Weights of a small mixture-of-experts language model, trained from scratch on English Wikipedia: 38.1M parameters.
Below are experts of layer 6 (counted from 0) of a mixture-of-experts language model. Rows are named router (the router's row for the expert), gate (a neuron's input weights, with its number), up (a neuron's input weights, with its number) and show model dimensions 0-191. Each number is 500 + 50 x the weight over its row's rms, rounded and kept within 0 to 999. Numbers have three digits each.
Before each expert's rows: "comes after" lists some tokens at least twice as common just before its tokens as in all text; "gets" lists some tokens that make up at least twice as much of what it gets as of all text. This comes from a sample of Wikipedia text that the model never trained on. Tokens count by the router's weight.

# expert 23
comes after: " ", " 0", "%", " 1", "0", ")"
gets: " |", ";", " 0", " —;", " ", "–"
router:556451555489403560428510441477505495421491566435508630519546477514453472464585530474471488446501578526526566441532497544569462506563578509461433440463510525581480485491465594533533499439528529462477505492516441569435536551588573527543437431463532525434511588520471464508494445611482430446464478391454496451437503593618533505470557466460465428476558455442583499419502551512463463397485547467483531516427363469511569466477473509484469555536594540496560502520449513527478448427505582438486488411424553472453458483553499581594536517496506542480494490459438562480539526536520424496
gate2:454448515502497484509508497482428555527418558461424515483480472535489532541438486397463600526568477508566453469525480594469603470458499396529443527540558460514534469560457550501446484485547496551540547496477404432564507476516523505478584456547513466531514430495507464499360417525545465541491555360446406465495562527539477528629477510495425531508509483562557493477557567514515451444476518508472502524526498444471505568480420606490538612557566524505455581520390500554533478494441526410475540469565498531447447567424502381520440453555526603495497552531436574471485441491572529511
up2:498475493529456505449382394562450571499523505478589508482528505483438581491485470474527555513493486537488515509488525489532507576435566397512467527562522464602462524445429483467447501551565512551519513415485453480435515457534521486491558535478532533530534484477522486475494444517520509518462470515491423585478510557562521510630444569500391484503499466508455375504499513533546475528441562518445542542486546418413536512478475516548516588531504478523483516488490593561495513427510627306513500449534518587471475540407546464563504465516556608410435561514515491486524400422472579622
gate3:565512452520532480495499531668632501482582537436496507466457483529524551525494552459443466389408542481508586445581505534540491508430456525434503451529519436499465531463518638509429498450379447520477484526447464559465582538398545409521551517492559451387447615514536495505605509429510456494529528464515453546514558453515449516563532451531414533491477454439484460464451473501556470515517535500452517506556426521583445561573500475548417417428542463516499498516519584485533480499415429503443525505559545507479486522496513573521505486542512603481543530520436487433479535470522384517
up3:485447528439530451450512492517499507467400558471460478501459442497558437476497550541464513465496633522495484554495513492553597513456460489559525434453481481587495446510537534532500423586477491478526502550575512484482465603534504393444479499396536519473372575439450526506510493549491552465501555501516460515634464397485506476566500417462504458443439540527510606530552533545546415605495490573507581518498493559453396403512504537564496467559528551466470592382435542457475555567464474444465534491533474611552568508433470523477427471513458495486428476528482436476531525412530567564
gate4:459528513516508510487383454597535501522554492580516492578546401549506507513515560492467494543496423491493547528497498502463496597563470378522472525518525532523498540532424467460572605516549500562456494503508605511433566494474572596491523455410519513416501496525545460434488511583532505504490466474441493514544501491513420390454492421518392532572540521440544493585529596477462523478472439503492416520449465497437457503507492477531482514420499563521547526478520547553417432515507508410598469449569461486441433417538503524532600576577583477469507349405441508441476538575493502429
up4:469595496587384475400592398513584459504569466506436543534508471516531454542521501557495449482454445514427514489378497521471518475553454545451562481527465513486424518516469452453507509483461511429554356555526450407442439595472460432543475539490578470416538485467501581498497427474496485497537549466437476482400533466426450633486516568552475419482529508461560497571486544481558427485458535539515569535522551524562520516485527533527548533489526466567507477587567487557518511494557576582491459496440533553466559488436589570425512550426441504493407523537543455470558507471462421537
gate5:488554567544478456513512565398515464511492555512503515522560495584597497573555531439468399356485495552466392498554486562557529520454521366539438420573565372463488455546476551406547523493564430492500479407544448501559504516566505497545384534403478470495475568512491512478523460538434528494486426471460445492495517473534475441553522454529561505527515586525450498511559546467454480513509459511535530460542556571556490483558460481487498536521560511474506656431439461523438429485489515527487373509500487435562527605582477492464397481619504520486516446535510522520467508508491478457
up5:505481512602514488506426552517564495492561574387485527544513410436493441442483499488473542603489505517527518518465506395485446444593453555446509467517497532498558585488466445527472552532473545527428502477457513545520493569454484513480483546569505483393439541569401516455519497483482461485560563530494519448490563530492596539485483483500476557511428418424645454530492453509523490559346534546529489375551590566388532532509439438495417523503442447459448493436547471525501393494457478441477530526491528585535480529560467477530508594449500484520598459544431492580494460591557520483
gate6:527467489498451506483560473475447536421536473496560604383566485562498532562531467490522554428476521518565492612424430423439520474515537493495441472500476468558552524506545496419561491492608572449593555468462517482463556505545527490484514443464645557489524541476446574404428506540478506535457575532468545479477511545457509507549406562580505530399489490620498529533515570494521487423511482478524440543503433438495540542549553575422468475453489503415569524475516412582474463498499546491472537419442511461449438486518405434552529586470568552429511486542538496459463547413400470570
up6:470456518478522499602475458535411459528464505549546575394450529507528449450426517498542482507519440501481495519457445489520514477464468443583503557491493524476624572503483530505535482463476468490556459511527453447508558534505491507526575471516580625479470482495496535407462601504444601435472521511454479368544521504595484562503440571467443504440421546529475500490586556521482446482612466494469505584561492568556585575504498606453515462532614481513506470544394506503477445505460486434426530344582499496542488493455446413475457552459512612467468479583543545510447477446549486519

# expert 9
comes after: "\n", " Year", " Title", " Team", "==", " Date"
gets: "==", "\n", "===", ")", "\"", " |"
router:522402515649439543500511487472550442453440465533493551554520451555443422517525586546472444538479527495469512411540490551474475511504565561519437445484545538552458500444439577540476466511556492449473539497491442593496573565468532560535483470456507587352464514664485523520543486529477447430526482404492474502480502519511477475527541482470479451507480471492511484409492496480387513483529565545472521468406415531445530533424522505446551546534505471524497514554406500546476433433618629468585567444441515433467485500465427593561529519570447521456494483471477583471552521534471403499
gate3:507500561527486437562451545419566481558408424549487558591498562520389496546515533486552503530503465471452531474526554511537560461474461507436462541414535573444432469559531519591501557578536619491464517506481563542425457549409514511386549482426482491502436616539365456506496480497549549503493577463565522570518558519527482464510529504562538473552525488477584547512448474540528503495504493444612479562428496521500532506417497454519458502495473435453511438514610560497372566444474409460398556519571453472490528597435436524485504413458537492482444510493500439504496467516419470484
up3:471550522515547414468390507411459518545522462505551644549464649457493511542481558455502461459546538455514528591522462521523531506520486600505462435485558542483485497532496506577446445449472503517480516459456508567498467559494514527426509556552598478548389473473458512626630475484540542409535464581593582523463562486505452449467454515420514591490454468398565538487556494515459505496474468485492489586439469431461524490473455573501478410526493490401485483502566562534455469455471454452413546552569412447507484620471495470538525485492523553478521493399541452504450453482475553498
gate4:498427535534494487543451458658472523462533522498468555523480500506446495497483514443509490471576529608516497534466487545518543556492506529461439501385524507452516441472466495538530547637527509526419436435564546492508468537531490556511520511461460493399432589556566577520409532480575566454501422449503485558563491517520550478409435494459455431469494488538589509467566450521552415456615519536463488474517461440426495525434469506460484455485491474553423397490464601514468561456522571472556512519607496486516567452365492493582561510433437472542499490491463524499522648472540580441
up4:479499491521458502582505499549528572473484436480471552512507565514383534514543483462566493437469460568517491544410458545444485603560487573484481467416531488459559434457473549546576587541362497517488491437507486473544524535425538557509524572542383394414365613559458525484418565472550515511498510523500451466511461525437528498510501462501484442468531504538506507433550468497554546497622475473441484471446456482474498486484538477497500483479473488505481416502467573627584485353491492610512534470536474388519539549482552478431504432477522477495512554503576474510573636491504497538
gate5:514494517484467530454431516471633500540486503458495529531554521494461499484475510515432506447476439509425583482491597506493484471518471549502584526498417561595484485514528436520435428452596492482586536408494555514585492539605569453577470480451582456519449450495585614370595437470418505509481419561501481469567513510572515524497475467467466496497441556461430513462497467511523506566464485515549508482361521469507428432522608482497515533573454606553611518500471470496522480519573499484465473469409471410549385485559440595531525452471488470503422449533465529479495505511459475579
up5:475534501433561472484375463485637483530519534479500499452448482435578511534585527519482514496494500450467507510488531463587475508522515499468485501507444487596478616501556377533495492487451405476544616467487518540479513537662540497500449499470517529534467481546505503509530471459402433525463490511457522471504452456497449483525448482459531542467516514485433527510471506565534475547471421538569500545460456487608468576533561432440485531504474546506622542523375481500488510550525547421459569541436496381613386482499348578520567451496461453552541526592479511462500478490431441533
gate6:569531472557426537528533480555563516527518445568543518457476489540429434533614545492376507519639513548439526431411497472516474511462499392458397504366486462587537462554497456497488518518506498445491467492545480559464531468524536585510509537524376543529512547506455497500540418474581466402463507455487465441546398496444460489509527511536538530523532460501441518574537498468545391520454474605450459494429433574473591525427461518553494527433533439560493533516561524486535482487448459594475497507500500432563537472571631514507487547481515474449485523511521427582395521485541590526
up6:528538507694497492450497532499573470441549431491548483530528440580412421495499420461437582573567526440482519398507487499471525485516510425463451510509533486535445497579443554529465603524474560510522428565529499485506564555518522473533453555458519524532442453409518576492535445491509444393542536473507435479401460448468448559481420464538504434528506535519595510487494458513512482632420456564485579432488449566483562488427464529516452438512555457533488537530575536530551516505484512681457411477495487574462540537501544588459434430479461509473454529501552491511525524461501447484
gate7:452449532488461491472503501455549547526531542460486466534496527543466550521474528465450476459528518369483550545584436617394478521561501572532503564510505562556438422453430426589463504481559562514464541492504539439525459480520580511495463540558456563472498436518489507531505477553554443408547559420436563589500600554529459481504427482509554433499529533543459542448533567503493525502390496523468548592547490417527481492479519629504437437395418482435417509449478481531401523494574540434454425540516514438429517428515467499447523475472452458543474582430527461599573581536491483571
up7:579521490490593498434477528440419533446589484495501507496363479544531486540563655533517516461441455417600516550477444530480525524352488454487531526522549526501564553567545467514589427428443406531506491510550446509442501486486450438417528563400461525516519513489498492537486492504540511534538569502514458512496519496436550472384577542413446603575503479543462476503550618466489564460476540510456477532559459518449534505455467463425441514493474545522584520547497514399514451551488542467415521478512479498481560461464446538499515513615459406574475524578510513581459555510465427453

# expert 33
comes after: " ", ")", " =", "0", "%", "1"
gets: " |", ")", "\n", "==", " ==", ";"
router:542470544539496528474579488489526499431478529424512493561520529490465478424534568464467434511485529510484524482480472547582495467511510507501466473493543528573501420476488521545555505521539490449483465548552395494407528573408561547559440463444535525428465505536537529519462437530483432462493485461439524420441490537552608480516591516454451480525532427494576516379450579573527497387565525502494497458423399448489597505430564576503469560559511575527547483553369433560443480404512604432498570452401532459440485553549478602556552460462480494484529455479436566462518533587499418524
gate7:518547483536485525446538460483502554464495498467525457462553484507430569418441542465467429608488447397452457426545464505521483627436488517441536459423431556579508527486531567539519481573480432505457473490603472474522457553383498536546519481625505475441448534469449500544629575533510545480556533460640438513450471457491421496587512494491425574528578383522504508415516542437526472542515583476538460494456492512561493554448528496570460492626448521469529551543473515493473450522507514497515548494434439557431399541443523518496493526517414596556491553494513419457508485476449489455
up7:438589539572409442517397484470475444506482474388570414445519505598524462528521492538544509520471508497486485540549545527596516476539492469446444536584523491488467461403450424455501513467566488485488456593460480528581491445491499525558529491586467504602521501536491591475482438558432465474538506379418573476486430527506554434525435556462468516560468524495447465494482517438536557514474491543551431546468511470446431456423505524508449472487427540428541524547568552409480523544478464510503451585443538464513535497639443475476503540618570475572580530504335528518548502530544521541
gate8:509487559550473493422421452551543472416407490468477483495532493438459546455507510499638510461521489531493523476525439536550463532449576470487398462591501528537552444439511590428491451521552487547510512554538591530466571567524430496518398568600468439459464631547532476522471524429438453458598522576487431552420491494522507493445578483486501575527548448502560491549599504504488419463502517453397580451542476637438525506507446422558438505533515462522453466546516451473442546459519478524539547533475465435541606544501552552483427461487463382472482537501546521464478456459504509427
up8:450432492525437433452439472482449560472519456466519510571539441593627557471473444504554523506480441488515495542409525441510511406521471564520524605486510572397493485449475448531415545491372589513503482410544489518523413501493505418489538479501501505433527484515512555394547500459453459557599533460434516560488586546511544453525506618393472399528536551606551571512551505557500510515493560541364444465519492512553499481493497557465444525501472452516551473491545489478513494611585488439456519544535546462478482459548524498537462532520484511569551412521526437426568427593494506530
gate9:537473505568497374535462454428478404500471480572517515549478557534528518495444512478531390516491431494541447475498594546577468423488486570531571494507466493504456565480552485591552552462470550487544515543523463509543558545467461614461481423508477530398531549557517489532478475571484502502417478597424350495527479516501502467529545553464473538524527518541432552510446513465422536548510445530577433575550426564453500461450443507499537586498555527547565477571471490411547460475503553514473422436447423575470473516496439526498468483479449455483520409434361567522355507530565504544
up9:535589437469468490466519412465515458508413542496452544419417506528486447527474579564467469519428532513569476447595602465533559477485555513536524559469516490452546497539486540548552451498518532481521563556597400533553456561525428517494460465424406505482485492503472598477539551567481559396490483512502513489451470443510450461624491573493485525472487530465489589482541524543418507510566470463448456544543460587493509486520509423463480618368558571524508516513486468562492454458523505545577462498450428389383486485557502544408551480377540504492468510539527567501429466483571581435
gate10:538462568487454475531481483523491509476559493477553573516538436472507502418424533577559396533498493437520462438473474533505520512550569514513498555547540403491544591405522478533454501540486453485517478483540444445432499472487525541499484446419431573414482513521553576403520510519407517602516507494498507501432477580564629530507568415493580518545459460606598531407453525531535573427560415499458482619518459511487459463508471544458544539520500387506413549480425474519552491437606469408472536539480552486529490496489474498532598382482438556507532453557429485542470545495476495576
up10:500437473526539541487496562550502481499571480421561396470458498481451440421475606581501492472512460403472446487507537497575540523546517502497515518491468464548500616507500449495500514485511448469458492496548469490457515551456557479418549521455517518416446484481427536511571443461420538561550478563506527545512412603550512548494539523503529568505413470610454467492430448538443476432546494523482444541474475582449411364529521530429542512526486424474488615409445529549659502436571539494416596586461518532510506539498538486448564500538479545597532493472410452451465490448497513595
gate11:478532512469386476518500498591481430498483608466374465397504531516529488531540593532453453615446422469525558507487462525562423512423420404583494535508521502474481561397447461515533442590516482461522395442479486536442528476517491496451517522427428535452599489466427519484488443446525447540520555536488470491500379550482522567478476521524530480551504411483574520546506516544447540544567523457447572573569544509446503483444548515449466448460548443511503593555507490462531461556498530520569430585465477506514567559525616504548477517468471531546436551421527537500548548516508367550
up11:516500499513494412545458476554535460517567473464465495430574633549488478579424539554499498573477522518506465426487384549527456546435431486438515591525551476414561547487502520510503569496425539476516475454463550465497537498534502524526488457415472549399629507528483481545510495578482427483549454409561474410523557469519533542437452510580514445521464410443530502495475605595470460504569530569475517469496528537487533502496394536369498448527556456477524511512549460481479515618434518557531540493531393481479501426422553585454500517414520544505584528502552465533560506534513377453